Weights of a small mixture-of-experts language model, trained from scratch on English Wikipedia.
Training: a variant of Muon for the experts, 211M tokens.
Below are experts of layer 7 (counted from 0) of a mixture-of-experts language model. Rows are named router (the router's row for the expert), down (a neuron's output weights, with its number) and show model dimensions 64-127. Each number is 500 + 25 x the weight over its row's rms, rounded and kept within 0 to 999. Numbers have three digits each.
After each expert's rows: "comes before" lists some tokens at least twice as common just after its tokens as in all text. This comes from a sample of Wikipedia text that the model never trained on. Tokens count by the router's weight.

# expert 6
router:536520478484508487528492524502470552477513518496525540485480520520478516484495486519538518484477519511526508494506474471460506490545463509483458521510490472498512548487512525493516504477511465
down0:493478526469503519496484519502490560489475459468497522509490490523518528495528504518464510475484524536494514479494500517490498517518481480467543487493524503497529483468511506517514480480500526
down1:512462537510493468516505517521470476506522496517541491563543469490492505531505526538510480518473451529472505514480473538469500506474484548497524480467448536495469526557514536514498510541502478
down2:441492514507520488505474558498539503532473501521494455457520483470493475492475519492525498488507511500469481479516516484494515565532445476543517479530500525491540517470488485487474513549483497
down3:489528526551461504504516515462515479493454524528488505518469500473535504503497475533490503528512479533494504500479479539478531537482484484515507477506537455507501562509519515485491521504500527
down4:520497481492461469471552513517530477467518527486518567509505500460504480524456523521477494501478492502492484477478523524491474504491541507485500497484530464490509523513456457507428513472465472
down5:481469480466498483498483478531549489494496472529465525499465507524496499522479474483518505504495504505522525490492525494519559455535489506526425494534466498517489513522489515494445428510493490
down6:516511467451521506481486479447536481494486466509511530477500537477513465528529473534525468473516490550472503474520469514521470551494505523465517429457456509508543525485462529457483488517533502
down7:511527500509544515517525465547490495485495496464483496510513555472517504524533474505486485505497482516486491558497543541458496532524490481506491454466505516534496536538494481524459476530513499
comes before: " ", " \"", " •", " A", " The", " B"

# expert 45
router:511520483478463543523479543483478542459513487491539468490457531530467530487446495487539466493480542473494461495471485476480465522461536453487505530544468477538505483448512537477482526496508470
down0:514518510500478459492535488473486499544503516493538514538474494512464500486518528535521499561519540500486518519500512495498488525519476483490445528533527473512476497500475493481521485498472480
down1:440494515532528468499512535541458423522515508466506488500511487495523488502504516512485502506473544520515505505525532509525497466538501502541537483499521469509500488519527495517532485515512498
down2:438492490536485500513521526491522510506507503523488474472543504465492506521503496460490560504541480522469472517547492492508534476488508459498486517522524501527491430491513530490505500489480548
down3:505467475517513496562573540522485523467481504465511526462548529496490521514481506490515521510547479545500472502510467493528563515523512507470503479499508481506465492509505532505515517490489485
down4:453505505514462470477479545495507521538500500497493499507506439483519490515510486457551523533487506486459498500491457475480480481518524535521501481472476472492479472468527500513487502503503492
down5:483471520478503526509490526542528504497513524456496487544510466521536501498502532537481514462526494515484544467497502482489475512459496503505514479501512542497488497511537533544466528548479494
down6:507472537453503463484508444443528488525503509492495473493492478530509540489508523524510476489481488488472503466516507516475516508488475513481517508483483522553521515529492523514495510535551492
down7:481511516476497515497511530480495515493515513501510523532483518486500486500517517473477489458510478495502494454479508501507536512532477507520528495506534490514499489411496482497469497509541513
comes before: "0", "9", "8", "5", "6", "7"

# expert 10
router:501455470516458458487498538504455556505484481476507515468489505468498517489448492538492497489502511522551497475534491516535477557490486480495457525506520463529501488453564495482498474465495489
down0:491486501535501505451499522493493490476527522527500470507506475519551510518520542504476492490547517441468473465483521458485485469512525494512530514513493480473519487514455481454522495511491514
down1:500507452525504510464495513498545473526491529488499519450455503505514484493523522497486512459455535513498515464478493508513448510507511478486484504529463557512501489505523549453452534494470516
down2:478522521506503526467555539473514497524518444529511493530499519511512491509448527473471513470498530492470549437489471548512472523487520496497508512483500468520482500506493499532438497490492525
down3:527541551465525520525502494477505514501477459484511536520522501488474523479514455492518488481481506472531515525489495534490508507473487454556498507465522498506480493461499510525539470493502513
down4:522512436550501497526521463471499493502517547526495509513480480491539529505495482502496504555493521513495472468515548462492557489530470521508517456500507502496521524478482486491497519479498505
down5:497516474537477499548506455523544487517532544460490550495484525512479488518508513563492480514512507582473521483486511512501476526512497515515503482473513505493482515505483499503506494539540502
down6:503484546493523496478510485516488532485556505481505522501542495506526435495493503449494523450508502523489510486517482464467490500471481522469553537484521503508551546488555506487494471497491521
down7:533526522473472490513526472523503509497448548511469519484499491540531485463514458512507504519461529471517485474470464481480501502469494498487489478493502522485500501510511491546491492456499506
comes before: " ", "\n", " \"", "---|---|---|---|", " No", " Year"

# expert 29
router:493487498468502518525509510510475529482515473477501511485477536492484511502502477480531467480489543448538474515493484480501475531541497466488510499515510488501495465435498483516487513467550485
down0:476451497554516554501489508497530521484537485501506491469517486494496477463507495536450515469509520457470509508493518493476499549520504481501489536475472514523479455459503516502487522484454467
down1:478478488503527537558498448481467504512514481533505487487463538528510518541529492534520508507513538468538497498546521496522523468516507493482541522512516515568480500486493468495508482494524449
down2:507535491489476500477514503502509535481511495497474506509534506569540533514497486527538502457513510500489536445457478478525489490487544509523507486473498546535509520521446533486526504529565474
down3:518497495459462537487511485497510520456475485508467516515527530483514489513542497541512493500539523499542531489478535455481526472501522497485513517534531458528486500543514495497520485499474454
down4:496512558564518479507507526518472454508490504462481444535510525476478476460482486479516523494502510509494511496520519484506537514523497497536487469528522440478500497508519478538539482491486445
down5:501500442513500498530464499523479526478574485495537521503495470507477477497449519529511486499493492502484456555501539537461526451531510502563478455456476502484478506460479512498513540497516489
down6:514470537531496497549492470468487533502480527466515497525493491519495515501502521511479543468517506529499515491508519504513485514496486523486503495513517511501485501538491530523536488519500489
down7:485463480507526533506467465516513445479497512436489481514444510524490489474508498477509500513476459452502533482527468467523431534524537499529521488493513489494530465453539516517536528512499566
comes before: "0", " |", "1", "9", "5", "2"

# expert 57
router:555495433494470503558520510499498519513499480533539516443514532468478496495488511475539550463477503504535454489528459488499491514484487519476499500483496554491516516491488481549490493489496485
down0:505456458491531501510474534467473545504439485493494504511500455488494509500518459549555512517496478498516502500502502448504521515503492488520468530523491516479504527471473550487521502455496467
down1:491553473478522501544506521550453519537482520518515495522481475502494550531506510526515522472503468510504494497534532531517490486513530498509505489491500505509459549467475452493478473479469485
down2:490476510505548474476516531444504515470506497469510507509527479496467482521528473515449481508555527521564539539510465494499520471451475489502517499496454517521543543509527559482472535510521491
down3:497494539522476475482496504499508524540478545487474488518518504469511542549522520514493519468497514490487517506465507493509464468482503474504495554497477526494513456512506509507540469522486487
down4:533520493493519463519505495490504517558517504535494496486499488517507453498545464505499472519514519530508479515478489457472481454476535506469524496517482500511523532493531502543469519516509508
down5:495477502537521513524502539520505537474488450463499454490516488485502480541510497512447453473559498447485503502544526510520512490476500487481464529510523517542500520529509529505546475478518491
down6:498530495466509501492487523526490527466514507474476495528491556502535532460521457496533445553494454494482515448494530521545474480508496477467474544474533464484502500510502493516492490461502464
down7:484469480510515507493498507536511476496469548480473489506458501551473472481524499498528523488503515507461530502502545493511479503537515563507504469490536503535516502505500513472514500511513491
comes before: "s", " of", ",", ".", " and", " in"

# expert 34
router:513461469546477543535511507513460516472475500495503522491502490493513509532523468507497472517476527464525542501483489507492504492494466507435485510484437523516520540515521523510517499482530475
down0:497503489492485484488517535499522520520467441526511525485484461480496506488495490487515511490537512527519491462509492492493486540523548516501512468515503468514561463538478507494475509476525524
down1:524485494518465553484479483513500472477520502500455492515512492537506471502500480469511524501477507473464502533452545544472471483477482513517486453519483463498521489521527502475479487509518498
down2:523557480520474544488531494443506520508512458504506505508501537519499492550447494519500484496518499524547513522467477528515512481479555502525509516501481504482482506477457481488541428502480507
down3:490491474492517498492483506509527450534479469478466530461499484488467458519503525568509541507510491548512516527537474457529465511445503494508490531491534502527504485499503496511486484506507533
down4:523510501521517505506486480444512503494528516463479490499502498445487472521527523514504503523491484494493508496506542514499492526521484528498531481474500468486512517500455483475491468509491547
down5:525514539556517460469517495527511489466498504486538545482457490475494477486515522498466510515521536490536478497543485488484531514504490486511521559462490508485480477453522520485468534465496500
down6:482556526512506504511502507469521499515458489548481480504530489554494505497514510514511511504506471484496531498475493505487469479512496497473517489482497495494479507523492489501457447483474503
down7:494474512533520505546426472503506539536509529522481503471487480504515504507506551467502531463485502446497519516510511482472498526508567517511518507524495526505493547505519508483472478493503520
comes before: ",", " |", " (", "'", " –", ";"

# expert 21
router:539502459512440491514540495436483567470484510497511474499444513505487542518514503483498538499504519482504502506493486467482501528512512497456509510486496503520522506486499529539500541459485457
down0:508468488479459500516474446479464499496544471499512529512490507518499492468457490472538509536471477514519484501528563456503481512512487485507457462471501506469453505495472502523513497528560484
down1:513496490504487477474498476514503519519519499540476530516539502485517493512484465516496522474504514499504504485489490529536505517507510577501495460489466485466466461546495457504489536488505509
down2:517508502518502462491502498477555528487506454499521523539497562512536555483520472523495523524485494511497545504507498528503485484533504497492506528474542505474487529485516505515476492528507503
down3:492511493480498459506455460513545479518532509521468518473513487572480512460531537500485513511517520487496502491495516497536502515502496510479492481488499497504506491494521501543500488478478542
down4:498539504485531490491511489506472532460501501490430528474540534534495507488522488485530505529501496501528519493495518512498480485500490511508494501488469498484485480500496523526498521521508479
down5:516512511500533487482488494493477526517594503492488486521503466528493518448480475514529534494472498504493488503479479511480491506563521526482460470466452476489481477522490498474550492494468534
down6:555538539534509491494514468505462494511460500495534486471513508500502494485498498482511570487495537519515520548517493503494528477469514502511512511491500518494544525549551501515500492460478480
down7:501533493494505486534500491492506534466517483570531501531520474520485518527543501488482494519433522531485480485534517478506483492482487522459479465501512528524513518533490494538496539486492465
comes before: ",", " |", ".", " (", " of", " and"

# expert 22
router:517470476459477528521474532488484529509503478491471499509487531502481496476498511479530482534471540479495515528501440474447490515514472474501458521537496472500511462490501475520522487471542462
down0:489496492530474431508494528548514540451534526493499534486504497525498510487541476503471481490471518512487530499530506483479498497507482515517519493568463447528465512470503476508516487533503485
down1:480481529519532503479463487479460565473512452496491519513501491521491518507496515478516504508524506521499467409468518492496492487456458538497462497548494479512457483503443490491514466530478512
down2:487511488496523468486482518513536495517505470480515496495545450508530519497498557513464515512473559476524494514485485500512503494542487504541474454538464507482510490470519478455526485527518506
down3:475491461548544509503545524506541460488490460519515506495483505534472504513529502485530520490518510507486525532517461488497523511509482452477500542501498498477487509487492512510527466466489519
down4:492540489511504512502467526519471477510484496487511469481475475537547476499540482527489555473495487499458506519505512480521517514459504562506508508468519491480515514490522497510486515521456445
down5:462498512468499505526499475467486524491525489507482498487530492498461499467535462502511511503487485511477508488448512534498530470473477501516517470479437547486513509524490496514506508480502520
down6:502470453526499495510482477472498553493499517494519495476522521477496519518538472518531508510495507517484499483516498477528471522486498479494539479483506549498517510516489507476500518509513507
down7:497496518485481547449488494522504512486508470496502491473490510451520468490522499468553510562481480535460539495453528516490534548515538529513481471475523481468491515461520473475542485489563466
comes before: " |", ")", ".", " (", "°", "%"

# expert 27
router:485515511497512489544499526530501519474504501493477505496494537477482479505503499524499530532486509479520458518469491521514512526508463498513488509492467484509495490505513471498514463512511455
down0:501516528514531519475518467533557464485536524501507503510511483534467534498522535524460478482537499479515510478474542532458504471444510498477465538508444459519463451494477535539504522469480479
down1:499479498477450506458483471529468494502478526465489499489508503474422518517483493491494468453463502497428526463479510514504498471492526490506453506519466477480480518462495474503524503505535513
down2:494522503498508470515526474486464469539500501537430501498535502517497509478495521557514549469484497498485551523451531510531549526509488529526494475494475506512551555506485494551507534541509526
down3:529474448482463509532495467458493519526451465505508460486520548508487486535439499456511496443519500514509545473506521493491473513498530466454472495499507497540514505538457509538525516520487525
down4:512519474509478508540486486533508466471502499503474468517522470507477507488474442544462450472539489525496530489504509464503525478522477488535470555495514535481555531470500556534482470499470538
down5:514466494488477465490523500456497525490489492518456555511468471481455529486473544536486482494474511494496470489517518512507526490519495505539516470481490505496523579520509512505471539491467527
down6:456450512476485521476519499533507515555532508491535469500519494439520498497548474472533479523530470514458525500506476462488467513549480493481517514501501479500517504531475493502485474553514495
down7:549458504505508487495533533516496521491494529505515449518427484505470490538534519526495463471482491492473490502503506521527512554504497541519513513492501488508486559475503496449506496457510477
comes before: "s", "1", "t", "a", "ci", "side"

# expert 52
router:493506525489517506494509482515488540478472490515521511512512542521534550502519523508517501505474485478531472493509506514523483461487496440508483507477502537507512478485528490526474501493530466
down0:482490532504523497522500478488489551515450511512489533510527515481436473536477538513491523520480461488488499508503440509492493550491490499484522455531495488520542492522509507493488480499508483
down1:499476512491466485502491486548520472509524499499531511505507551499449473518508507463474478494545478490478500537536516494484507516498496518541499527441503509496524501513465509520514464490540498
down2:493480475499458486461509543516532509502539498516547463489491541496492538466532518484453464504499475487499504480480487552493496501487505510477501495473500534459505532500526478465458508504489496
down3:474502513482475496522532491491497530459537501495481503534495480480535500548478500530501456499481516537505547494526482503535457471466530508510478471523502489501513503505521499488473480449499495
down4:529500506500508505523477547519524479470498430459492512518427492490526528467490449474475545515495517460489464495535543548539494516457505504535524507542512491487473481466563497537483537514507487
down5:552484491497501504458509493499520502494499522492505502501509478459549487463497531515546466508496548534502538487490526499520525502458489462479496504501478467496454542485487480484466538474521492
down6:501503474476517520464495484511475467551516507536459488485527499489501469528488511479511518470495537489490538558501516515504537446530543496521521492486463497506486476499487531512538458482475517
down7:529510471511531471526495495473523532479526518512519511485498479503525489523517503501473497490479481497476474451494483525518547482492523505448494468528490514492488463498439516486523484515497534
comes before: " to", "s", "ing", "ed", " in", " the"

# expert 30
router:525482516516486497518544508464446491488475499442513534474510534517503492502485492469499516490457522450530466484530480492434474515502508522517454559516486495545514471470531489492505469462512505
down0:498523463501544475461471486522513462486516490466497484506524477522493468456512507543469550531461476482503518539544547515455481508514510529468502467477504490551505484492460514492503488486514481
down1:531531475510535520489481519502515531530486518536508504531459536441496513474522433517507468501501544503503486452560496477510481484525564481476496507506488518478516489520504507482509493507488557
down2:535529517510455554524493472489495549475531514522508515519483498536511465522536506473501486531479493462514485533524511498477485523469476473503539487537542481503504537504473517511527492512482481
down3:484488506548429506485461508546489519525506509474518507514519493487503528519522522477499493562465518527511480493493485497498494478534478508525495533494528536504533469507490516481485519491520479
down4:507508516518478458501510508526526509475511536500560531478466505452476474502475482529482445484507520510473486494473525517479486474517517504509460462518522496509431512499473523525510495465486525
down5:526529467498527490449522493477520477466553467451495486504522556488498503468490476524518523528550548494512474478449493491468475515492510477501486545521451508502467500509499504544470476440498525
down6:463483480525518507476457503481497457471511494498526514516495473486505509513528459509489499487512483500513501481469508524520484513528539463475499483511493474513555458487503516510540503465497445
down7:500493526472511503476485509486507402458485521408515530477446503515524499474512490510527504507503517536462513534526455474529483485537527479501500484458497508531491537523497503519489532478526450
comes before: "1", "2", "3", "4", "5", "6"

# expert 36
router:523516506481504469511514518509454529452511502467516524496462510496462507502495468482490508470493504437541487536508488473502510522516476486505446531497473483563504479478512489491499514459517484
down0:539520472497507539486554448489528477547464452501487485505509510496491478569491521497518464542494473501508472490455533493484514509485506548492478468519466561521502520503517479510480498475493518
down1:457484543527472477521471543483496474539487474495471488502541491496507507549498527520489441546505452534512491475487507547489510482509473495521501486456533460483500482542456482536485499539508498
down2:499443503507452487537483554503521525480491478468492469513510459498529483496498499461497477495471509491519524484507495480493502504455492472502519493489466532540507476445468511475510501491479493
down3:523524528482535526495513477501506423456461509467517529477515494498491542490534481503533461497525521478509487501512533515475559493479459491492522525519492472513523460476513480486494523513460498
down4:497519511493498470499491528488499473502502509538482499487513502487518575507474528503501495499479509503519486429517473501514561458508456533484509520524500504507506491453510474508474472545505501
down5:539494528473479523506527517512481520476506539489494480459516554533518453532516527516501510465488524474489471509495492512462513489523510477516480518483491472479469508495510517473488492480451525
down6:517559484482507492493497461491489479451526510466532508533508512488457552507505542477483531502477456514501492470487500522503466491496540435484499516475519508503526485501498474473539487503492449
down7:519479522520590489505520441540530463508474503471530520534497498490507499503496510521529449533506489495475438506507479527496478543512514536537521479547523468494532527514566499500519528541510487
comes before: "1", "2", "3", "-", "4", "5"

# expert 13
router:487476492463489509500518476498514531488492460459520536502463551530471543523486518485532534490515522454506478514496479495493493543470456512476498520502532469515504489486512486511484523470490482
down0:496472491493438519496495518491508491544514538484479516501502465548468506483503555514464514450499452506466507484489498521488480553461531459500520455568505521489489492498512523474475545457513495
down1:443514521479506524464509478520547464468488529476501482520478502482476490467491485522515495490459453530516467474493458511489484522519536502518472471452488520506503486508502566488501520510504550
down2:502566518504486522493510497481503476536512513463524520494546483454519480519498471487502531512477452509498506544473548493463517517474471432487493507509508486476501518468545510483477507522532543
down3:482520519490513492540525488538505519502537560472540510489519472521475481464540520497439496519471497536513487486503496542518547428510499513455503457478477517507479484487497527518487479490508527
down4:520487541513486490468499514470486530512521503449466489494519507510502543502478492525491529482478540504513482533488468534494521494510469521537498508488499494480506514480454523516511542483485512
down5:485477540469486537490503466509495523487513468500521500512523517469527490509501506503517544485459487462508494431502455502463533521509500504515500482480498512509525549497492477515511514492483516
down6:451559458480521454496520481505463525505540500485506505492530487483534492485468524523542493489463517514564519519502526500490484513528509512501491457487494491485514489516556549471504453488527466
down7:501493474557486479508462523481496499540499504515497483467528487530549482470493493498507507490506507511527508545515515482487556507485509555485479497505474518524520498481484534537468533486499517
comes before: ",", ".", ")", " (", "'", "N"

# expert 39
router:496443465504505476506532511477472531457523456510504533486513525495550541508482494479488489470467496471517484486517477529517512531496509467491493507484520494522493478465545521518487508491557511
down0:520459511457512484474524537507504445497508529499515510461506510513522517522501514481530462529478494471482544488507506471512526523442457463490494527469518504490440496481463541484484514492441475
down1:519523499495472481500482482468491480513562505523467500538503506475488507491527485475510517502489513511476511551517498562492508484489518533552455484523511471476502497515498493489474513482519525
down2:528488487527499528542504495485509514542467523492516518501480479508486519486507508518474530473522472497464463520520507503515498516514493477495453496502498499531529496503486472522536489494500526
down3:500507512509448528491513496475465512529543496504518497556528509510505533486545495523541444483507481499504514486467506501429511477517528540500503490510485516453468505490506487479532513501487489
down4:540512463537480491516454513497491467468457480498532473491498515486462476521504480477505549486503528516530493476521513478506506499514452478509517459484526520532528499485502486501503500460520473
down5:501501540522505477523500505487528495492507508482481454455530501514509528509476524475473550569480523526543506482494514518479507518510488536551474503511466560497463487533506480533488490521490529
down6:466533527441507543494454511504492502468513522543450466490470458510510484511499530499497495487507511532492529508476482448526508472476526476488465508516530508504505479511502522512508553517456517
down7:485488540520478482482504480456493502492505484509542483498528513480492517502480472468545495506505473469519536491504453469512487514574466503520529530514494531545496498521505517468491479446512486
comes before: " of", ",", "s", " and", " (", "\""

# expert 56
router:507485482503465505565522515497464535485511475500497552539482543491482518494515470500506471517474505511537487478520463512483508521567502500458486498535511508513515512434518509494489529497503504
down0:535505502509504495523530492489465506539487481512482495550510527504481488473486469506503541487524561528461508490512508488524482521521561493493519500482472531524523541515467503509492535525473559
down1:525490536497520509496525501480497505466529521526466533498485479506499477519485517520472487527523528463536486499494464508536477492524492472524502507499534515479547543457509497478510525461494541
down2:441468503472525492500472464531517487551497495457513479536503446482475533554503487496508471465513450514486494467498480491469534518532501493511485500499486523509541525528509544500531521499502525
down3:486490525521508483493506491528514507454513515526503487489500575526503511457515479482495528457494479505514473500510469529512514549481449496463497514495519558487541521517505521472494505485472518
down4:495489487487448522503515521520521514501504533502494491468493529484462478520462540454460488495518546521516557499530460508503511472459510482498514477509503454492468450512474480490455482528505496
down5:471503539477506522500499509495503459500490503503450508471500513495518526515537512535546509510536506501465505512476499514473499500518523540515510515483485511462466503521459470477476474489471498
down6:467490480506531499491488489454502506562522489506522516548502491485515499517534496482502535526471516539522509413522426521526496495455503499464525530556505481521552549531491492457507527491516518
down7:469487480508482494460521519519505494502506436511513486567463508499514486488489520488533541491541520478478498492520546487482505502519499500495515479494486500497516486532518502540497465521491530
comes before: " the", " a", " be", " an", " not", " his"

# expert 19
router:529515514524522481523500542517477492461483513479515515490498503498457528496510497488510501489474513455543497521515458477472532500484488519504460522526461441517492480453526481512496513454522466
down0:499473497495532500520473504481533444468457509517493520472486511486491505542502497485467508492511506467495532528446511544484499511496482532509509486433520522493501517517521473464527484476514473
down1:474522508537485491455498531494496506505469546497493492531520509509522494495493475473523521493477511445540521496487473480507491527517521504466498462519464464463464516515455503468520490460528518
down2:533508520483522535484529491468516550488517502547496529490499532479513478486512465494528541521518519513471506482554539496510499487453488529521577491483459476480524534462495498517517508473482469
down3:513441491443489510491513456510492509493493539498506500533543481532434462477485514495521533504510520484496483454493502497476494443484499531494489512535480492505497499491461509489481502521462520
down4:497496515500528516533514492527464486534512511474477540486464526491493503458514494502507464473553475526512484520506490528489528485467510533501530491509553496496455529556504485501511502485480521
down5:494540536499514473519516512513512503460475508487525496514532483472492510514542494504475501462554485473483466499513499486501512480511516519488514504444485492479503517499513512533485511518492514
down6:520482476506530491512519508534523488501500518533531462502525452505533476513534521488499500488470538537485458493502519494545521501526492478503499449492499477516448522488508473481481528533498532
down7:491495501495488498450506517483521515493479493489464489507477505471520542444494457509483498515514486520504480504494470530550497479493472438478521462536480426535474496477503495457502506467526505
comes before: "1", "2", "3", "0", "4", "5"

# expert 49
router:515462476495474483515509497495469543474504509497482516487470530477520478489499497505494500534492507528507462513510505533529542508494489494520519523515509486543544487491494456489489496493540451
down0:479484484494464521534508511479490505513541446507500493494472459514515511521520545483516472541531473485501482546490503508491467477502519510477516504496466495540475488484526498524479517508539549
down1:502521551473556488498469488462502441515460524527497553475479518476487505530469495502501510500496485495501457513486494480512501526486465501477484462470511517529494505495473493553511454484487482
down2:468471499533533511472488512438518463511458499467488498519443451509510475517471522437516523504500565482506499513503473474486464450504537484517529512530524446510511543498512542475498500464499526
down3:479503532505501492484501464505479485481482510512491513477528460452493512489540508482502477507505480498485506515544446499510477494483509507489474524483511504518522470511496495506511518490511462
down4:489500472467511506534494489481470454503484461481513496511534491484484483530483548511479480488510480491521506490508501492515468502495507486471531462488513508478510474521482517486523486500463512
down5:532526507434496480488507529538474474505460525482451497506530516508533521480518476512447474569501497522510513516483517515500512530512442521505488549474526515491468482485474480485481493514529527
down6:506501499503569456496518494528486548476470492508535466493481476479516510488506478501477518483456482532556533493541476490494498499526463521520454503490530487476492514482501463515522484511498496
down7:458469532484525504461532479551499491514476482502509492543499471518513529474545529479504478500543547535485474483483463515511505500469466482509475436494453467499565537505464499503514510463480500
comes before: "s", " of", ",", ".", " to", " in"

# expert 15
router:530474510454501510541502503510479523520464461490498479481467519472511493503490497500500491502482559514501459498501496512480474504508485468512495550548479517533530507496502507464475496458501499
down0:523460486491484563472477524550499512526510488495491506543485511532509480538527479509507508488522505496515519474474478534502485512445517477479527533507534509520461476465514531468472487485539487
down1:491498532545506545530505465485473436513500515503507516528487526486506517474496558448490473478553483475544479464491513499521525503503477536479527500451496468468504497491522543519495474495546535
down2:462518473525478521515484472528542540467467495479478491513501443547506455488511514506529468512491513555481502534487473519458502499473503507494501507493497544526518507477483550524479474460517517
down3:499532529484501482512528501518518520478531487501490452515541524521484483498498491482542508482474528517486512474509529491453517477480532464483512502452530467476484493532506518480494483534477532
down4:512474523466491478464509499504500464519507535525519474520502505490475498527530504499479478503492516495482448471500497505502518484497529501515484468500499486513509493521470517463492497496486526
down5:513499512468541518473517496517482503484493513527505506508480529487485493518490437523533489505484471490493489519496485526529468482440472511463502466463475446495538504473506501463521507461533475
down6:524499551486463506535514477460544473535509472441510523521503518504519498507495509494511544501518460499480463541509529479505501494476448495494521510483503479524482457530506486519529470549470512
down7:506524484510486546495536545468512500476498570481473536481482488499479489523470524505512500526465516501484500483501511480532505471503513487506471470437461493466514435467495489549491485559516472
comes before: ",", " the", " he", " was", " is", " it"

# expert 61
router:541527459485504520534507517528479558483465473463500497528470521515483522494465491486497499521489501517507489475491491520469506506519512483478483519480496526506501469471511502535503514495530467
down0:524483519496498490481503517492484442499463499474533466490482511522484517479473497522506501530476506468499458488514501473519501501471522572518444489500518532498433523479494505526525510503475468
down1:440483522516538524529481473445538485488532510523492479455497512506489497503574501507512465525440530499490469496521532530493483483528522526502525479471566516531482498463467505500517488488504500
down2:516484524510479512499484544463509456509505471557533508507502521488468492483520506474496507479499491503510515468467499536486498581532567522547512485450562520506513487517471483478493465483470513
down3:522473468467490491488471475521521489484489484537493539503456459428521506477489507542479464512548463477485450517498511479529473489502439543496510474535472480516498459456525519558479477515503491
down4:496539475517526513497513534486529555479547516449502494493554471478486509467475495473471460536475514535476490534546515516455484510530463472539449490516524510527492525542521510520502519479506480
down5:496453490521474509538519513504520549480526509512501526504538526517490537514478451447496506476488483488497569507520499513482501520484542531478489491496513509497482500472504441482472511483517514
down6:486527472500484529472504507556528466498489504510490483533511514505499481545509450486487525521440520498521487474480534540510486498466453482472499462493503494472523468509482544468492475518496531
down7:528453497510469493517488513481506500508499504513518550542480513486478544509506536435472515519509487494483483508470517518502530491538484467518489544479507462459449486433481548491479481541526468
comes before: "ed", " in", "ing", "s", " a", " of"

# expert 11
router:537498467511479493530514529491490542530497508531507510494483507474475499494451512489529478518494540459510495515480479503491459525476498505482476531521489501518503529486491481482492466498558488
down0:506488490516521478507509538511506502499485506523522544512491497479493557534523551504541516534505494500488499470522484516466545481508535475521500506509526454489488489516511513498514534499497461
down1:516485482505554485490531534495514504514557484499509506529525553511495489477504509501512448529481460475520523448540516509534525547497484453478489538475481500501512507503528494505492456518522473
down2:483563537511541511489456481496491435500496492506501507450497487470492511514505496476505520495511448478485460458474481498540506527451533517485466505502498472538507489463491521490537542524517529
down3:523491471482506470518517520490511548512513484505492553451508476509524475452493454493495535540497562523520509475521452472502529476547527507482492524513490491538535520512486522499479515484515480
down4:538499488542479516546452483504521472492475494525555471519479488511481531532527486482487505464471529484513504536488528519487503524472496537464543523517500478507530491519521514526519474525506482
down5:458509490493473522504528521443506478491534503484488551514517509484528438487503505468484521500539486505506526480506523468502484501464504467499490495516500451470488496511495482478525491480472547
down6:500535510433530477475449478514508472525523511533490504506491521435498514463542480499454489516508468471526500495500539491524500537458497498465483527456506511462495524520505488499476499493464539
down7:508486489490522507500506498541461551471504542454494523503515494518481484523475512506508480477497468514512534531498467533493491490506467499509474530490488463501490525513538497495485502514501498
comes before: " and", " which", " but", " in", ".", " with"

# expert 1
router:513457493506466494542535496519501586521516545497507502470509522505454503466481524486504525464483530488555441474509479489504529516502480477513492519511495463513498473476551537529517491504530501
down0:468473515505481515477487483540533461550511479472456503504513504489485512517552476516505485533514497503468509532476525483468502490522541505499525466501487493494534497546487494492532497472477474
down1:493488473464500478488520494485470478520493495517544498540490519514527477546492469544464480501510471469470466514516488505500499514483483515478512528493471490476488482544531539484516492502477513
down2:513530479488495503479507505475486517539483523516505470431472475522483453524457486497457522464519527495488473531539519515512519488506462456479483486522536481507534519515495496496510481533486519
down3:499487493513524499487482475534495434499396479440478509554488516521485515494474522520432519475468512525500523490460466462504504531533516500513518535513514496482523492556499477495535480508478501
down4:475534473501512529512479521473519525496504497505491493484481494547507470517460459543527452546516459535488497483542467479488444493474521500546471559509479485509436490537511505470490485477494540
down5:512471533497474478488469532509443506481514512495496508523509502502465533526432510480529544543507502506498474488456509516485504525492445457548494487464489481472544494528475498505512511492460483
down6:459488526427487531471489494502532484501520470477466478482499504461499515499543486520466470487491518526518481518512481527501480549487476506512506481489554522501499518543500501502517500469533494
down7:510545507486481511473482505449482545500499555531465454523548500479523493493486499548489557517489526547515543494464484486551516479524458536512460519498492469509523494564469450473556456544518492
comes before: ":", " by", " name", "ed", " information", " Born"